python train.py --experts_per_token=4 --d_expert=112 --balance_bias=true --vocab_size=6220 --max_grad_norm=2.0 --max_seq_len=1024
Below are experts of layer 3 (counted from 0) of a mixture-of-experts language model. Rows are named router (the router's row for the expert), up (a neuron's input weights, with its number) and show model dimensions 0-223. Each number is 128 + 24 x the weight over its row's rms, rounded and kept within 0 to 255. Numbers have three digits each.
After each expert's rows: a language model's description of what the expert responds to. This comes from a sample of Wikipedia text that the model never trained on.

# expert 38
router:126123106122121111128098113143181123094151199126111122086152121138161132172146144111111152070099158113125131187098111153128162141104120151094131126112126138093098133111125119140144147109159181147132147115128124115090178132163183145119096094157118126145111105106154108137149162108151135144125131139161112131119121156108138112173108126111160114139123151133115144156130102163145119138124130100153149128093157139144162081153133169136097083140137110112155164107140134156124123140111171129109155159118151135112155133127145213133137087105109129100127100152177118120150122117148130136136137105128116137156101178121124131165139151113121095094067135129090153153159146128117143156139
up0:105114132103118144137118085126146124096130157151103104101176125116150112127104159113119151130084179087132157127123116117152140108126120161142123089070141148112118127137095113145129161149131130169133146132150150094133100115128156089131092144094133104097115129125186115119136106172111116071139114145174119078149137148102132138144153149132152065116141128147157119113117085104101102172090138147158096083130109122136088087135144128114104147138116093132127152125145103157091146117122112117128107144120165130172116164153134175123127094113117133080082095110118102140093139120108125163111140140110090114117111128124167129125153165167138127121093140123138132114156183116115092168120
What it handles: Month names, years like 2014 and 2017, and day numbers in dates, plus double line breaks ending tables.

# expert 22
router:126152158098139118116126133119129146109143169110131134145109151158158111149144130087155162079131147122128195168089115120097153135133123134076128113132115146105144131136170157127116154126125149136104109106141141094122142094130167136085111132139140106115122143118150141110098103126139177142112159121159080132139150136087155149143107177121151106099122126156154137130140121128120128133105142118174106134139158158116088118135120150103123105146150117137115138194131117160150113135189139144113185172106139122151145133123099155138124083135152116127128132110129139108081101120128076161110156128086169096151077148153133130131113099155070127060133135169088137138136171104125127133145
up0:145122060124128082105094130135135138119116133098103160100137122131103134133171128153116118127077127121149159111118142121159149159109151166149139133113108131116125094125164136130119151128140114149120136150116087110116144125138151148126138100119143146171117149154087165040120127119123136133116176161095161104162148104107127130157139124176189129118123159166103131164115081117178127118138139092156121152115134120136119071131123133104123107098094116159131153123119115125098128075141105103153128104116132164119128159146139156116081111138142114074124120121108146100123123133122136138077103094101141164065129121132187103119108151131110137131127129129125111127091152139074092124150
What it handles: Number and quantity words like two, three, several, many, other, plus infobox field labels such as Genre and Years.

# expert 48
router:076154127120141133107111138123139149085150146111124117113133160073130114136130129097114134088096144155127139175127082134107162137091125139117140099124138117086162145127115185123138147149136142092085156089154149136154145109171182073118124168142145090153079135075170109140104115139089128089137129156158110113093121135116152144152167111129130088118121123122143106151127102141160099148128110092155120116133152155115101101162129157140107130128121122097174118131131103137138099132156145155118166167106178121104090092136129171146118119099153115139124100120130170113153120171107117114113153123089094133124078109091130102143126127141098104101114143140112175146145123122130112149124
up0:139113103119122181146121092133105075119128129135131143099100133159174134110103101142125120131129136128093142124104149200156109146130138122145134087167149144106160159104161135156131114129136129138094110095128117110170161165176140130129103106153064108174126104103139142089175063144156147128148089173160107153128140131145124137132123122116117123112123120160132113163068102114085117127121117098125131124147134125169071114132121114142129136165160123151122109157129156154093122122126119084120130147148105135189119113102097125124111118136128150125135147107140114121146112141117131108110121160187097145133105116174133117074157150175132117111124136138107120174158131145105132088138
What it handles: Line breaks, list dashes and field names in infoboxes and lists, such as Country, Release date, Education, Area, During.

# expert 14
router:121101141099112101132116154141152130107137141126194132172141149095161151164110120102153148070149137098145149128115110127123159153130113157076162150081121154058134136139092191110172158114152167091158126109100116114122124108151137108090119173164131093130114079122118153128143148101123165106130130148117102116126131120116142146142140133139122095080115129150132144133141116135109120140160125140152177162139128124144119127130104180133097107140162136098169139115118090173100109141127141148146138170093183135135162158096116177130128117116150100132139138115149160141106134112130134170158159118125135116167098152127130111116128095141099152111080136134149118123165123110097139124155
up1:135174156106112132121148129133136112109144125096121122157106114172116133128116153117108153126139158113155119133058137130115127143128094116109169067105085118110103121153132105115135097113115107088119151116105134119164083124107144164113102130127120108106114114151158136146117129161138144088147117127159098161118103080102187135105095144132153103133131161128144086124121146114114190143097126119138118128128137104116080155112115132142148142167137138082139117155142123147149115149168124154096101148144126154143131159126139091134174113110084141158116130094112176148183086084107122147135101142122126164145110130150098097141129105131158125114108060148138155134134145177132086163093
What it handles: Opening quotation marks before titles or quoted speech, possessive 's, and pronouns his, her, its, their before nouns.

# expert 21
router:106087127129142132139088145164140116121120150112117119086111120095176134166132135111123156102136142122148121159138149119104190125059102130131128131094120125114147151165163161132146138091161162091105122145152142109139171139105131101111082164124105128116086101113139143120137135118129137123111135130106091139124132151117149157195120147092181130082126136119105128126143108157115119102144139127113130119139181158097158095146121206089119111150119131094153158132124117173135133128118107120098143162132142088128098139149111190135114108121122121117131080113139106095137144138167157139096143134094108125149097163156129132153108100143152096132091170139135150136149175136094150136123
up0:150151117121113110128115134128123094119129123161100157089135134131148118116096130119122136146109141135147152138113118087177138157122133116117099132125130158116133149085102110125121125115130139152130128140121092117168124129114125074127104147109116115135163117131140144158120133167129125123097106091145136143118112130153127125142186146155141132147106184113134146143102136106142161117146028147124112114146102099163140104118161109133102165117111130140119140133133108101121187189127134123149123135170155139169179170110148127155061143117104095169072133164128155098148129102127124132136147089145107166158142114110214127092140146110097161142112117141108141118172158111155154134124
What it handles: Prepositions after verbs or nouns, mostly in, also for, at, on, from, during, as in home in Wyoming, awarded for.

# expert 56
router:073112149117119138143080128158145154105167152114157129128117127121112135169136134090117117102103102133120116130112140109114159171114077130085132132136123135119138096102114134165108129143115177102142127172170116136178143158130153088123131156138104115152062098136150135145127134116116147113074130138164082136149141096113154134147149098129170098110111138119105125130144114147117114118147168077173131120146186098105129092108127147147118119141116105106151135087121080114151095142136142156140151126108159182125130164162113169123136130128113153141111094105150167113159111147152127152127171099146085107199118131141147093108116135115117121108102139141158139141131144119172158133136
up0:085079176160115126128118150138140149141114101097155104134163147164103139163120114127139133117143111128142094095096131123100132157134145149142162183139147092129110114105099102133115138107145178125151139156115110147104139145108120132133128104145105129139124091135155134121133161120151120127141095093109128118120168094148085135172116135111181139104136138116105144114161101149098148141126179114167155114128163149122112174096110145156118133167188132135174140114119110114122121109178154170166173084127128115119104147167139116132169130159076137140163106103129141150122102122135106160139127130133109124191126116137161115084146140117117111133092126155155141126141139131108140048118
What it handles: Closing parentheses, quotation marks, braces and heading equals signs, often after numbers or song titles, e.g. (age 75).

# expert 47
router:055102168108108123121112106123155108099194137092133142081160106104151136171107148138132145122103165120140124163111114124147148120099118162076118147116120157121133117100120143149134136095187185084125131130124139136145149131140153101151069125129118108148138125105184114094124171127151134115090175152110099119126156142120129142162115111150167118098140099132101144114134123162129142123134145160186112163131136120124129115121125158123097118139176118127145140113174147135102138141139163136155152127093114136129141157105123188126149134139143112146120121137151144088116115138129125167119142124128122141128076105144098085106098108134097122083120132147117141065108152078136138100119
up1:119117118130131110100138084086100139122121119139142130112122115164160137142133125124143091123132133107115211152141111137110139188108138147124128111131118102125082114105105134103088157112148133157133176094135117121105142133149097138101182148087107153161114093123118087105093131091150123153116125127135135137157137186174116140154166142144185113144137114119135165119153144129111119108177132152145117119115183115093139125139098115133097117134181116132134142159125114108092129060144181142125112144120127144151090096129145147126176149099087100167140133117114133124142141141169140124115094121171111075142131130158144127170151108138123133108108098112122167142080144123152129129139
What it handles: Single letters or clusters starting a word or syllable, such as ch, sp, p, w, in co-ff-ee, post-p-oning, motion p-icture.

# expert 6
router:116130100077135098133084127164139124095171194105123112085137159098142146158173131117133110106080151141144176141123113159110144131140113127122144161118131135128138076144107176151121182112113160108141194110142125108109127136131147072114091148158174137138136140091121154097126140122135131096116159146145099141168121127157172146180114148160149104123120124144138109160127101124165109109146139134148133182110142139136173068134113166115114137161112124136148147143136113148134116132120118144143161113100132124108137180129130145155121144119131121118139114127139182098120118148147080119122150085135121148128114144157144103099145094160099080120141127149150160150146153136097144128119
up1:119131121143127123122113110175093135089165131162117143177115138133126122137154151101130109096066106122129128131128097114145149116119132141098157139131122118104099114138162141157125122128167120120135167109112153167122084083133121110126072128137123111105122106121123103113158158155122116071130135146123105138147118149101119174148095156134137126136100131126149144155165121105117125115114134108175167156119164148158161107104118112125133188145140138078132126131132140132155122146184115122118223157117120133119126139150112133107169089108113100122120109104102155128181141081126089149119138139140069139111115124118097123124138109088128112100140152146112160103049125089108148129117
What it handles: Born after Biography headings in athlete and writer bios, plus inner pieces of foreign names with diacritics like š, č, ordan.

# expert 28
router:087140145070162117126088123149153111105132173088122138101161123141146120146152140126099120087126173102111145165081124123096166122143102127091119131071090151084135172149130166103137148103165170118128141157133160137128144137143166081130105137137142096116081122094182161122137138128119159131094141144127114118114088147099150150164136144128125110098168129125147127133156106086106102113119125148153125128142144134151117125188103126123119096128133120110158175134159118131142116148147161105128132151135133169124147175149152159167147147125107140158128092119145119134094127108153080138119146118178141108159101109150140097114119115171104124093106149134133134148146162103146140137091
up9:113187151104118116123167117099130123117134138123130110134111138158098093145155166133113074112151151106094166159108126126113133178091104136117159104134113144076134122107102144120134128083166138115107142113119142122134120134100127084127115169095111112072128142129133136152131162151101128049116114125135119153127118108112130144095113144134155152132097136106183123134140152122116150116119089131154073102151153106129124145123154145118165119130151166103147145147145131138186128147146149120127101145188117132111133156124092131116150083095104126112130083135143116120155119126101067180119140133108131106158099153163136143113148156113117077146158088132127176139148137146119125179115
What it handles: The conjunction or, blank space tokens in election-result and sports tables, and stray symbols like slashes and braces in formulas.

# expert 15
router:110106167123140128109126091145131092098147192088137175136147119106138096160113149105140145107126127105145149167116127129132165117068129172116134125140132168094109153141116142108116159108130158125145150079133123136135162140154137091099107183149123120129122170099159136123134115169128161117111131108148089132168139158118172150162137117136173115099113110124101123170150119157120142136138115144212156116113154150127135088156148158133091122131146141108142136121171092129117147119108131157135171170151177160145124155099110154117175100112133112163127133111148137148113135171099087098123130133126150134116106132137102114107112123141081101111116093114128134094108144119124149163164
up1:119134109144118100124125123160133141106161180104121109114135134136152106139117141107123103136109125155138123110149124126139135141109172184137124148083156145123125097170148121168134176120137117117137100131107130106109156078149113094152125127096145128103162122133128177117103119143151101134120156158113126168143154138115131158153098125161097087100154162136126102131105100108144167121164126111128163154125144155124084080141100112125116126171123119179120172143097076142162109148127153112122112101106123166119078156122129135135120095145177161122077129141165131111115119117110137088109177111136111154107118127136151145111131121075109129116179126168159069136116119083121123183153
What it handles: Table cells, pipes and digits in results tables, the piece art in starting and Charts, and clause openers like while, However, although, but.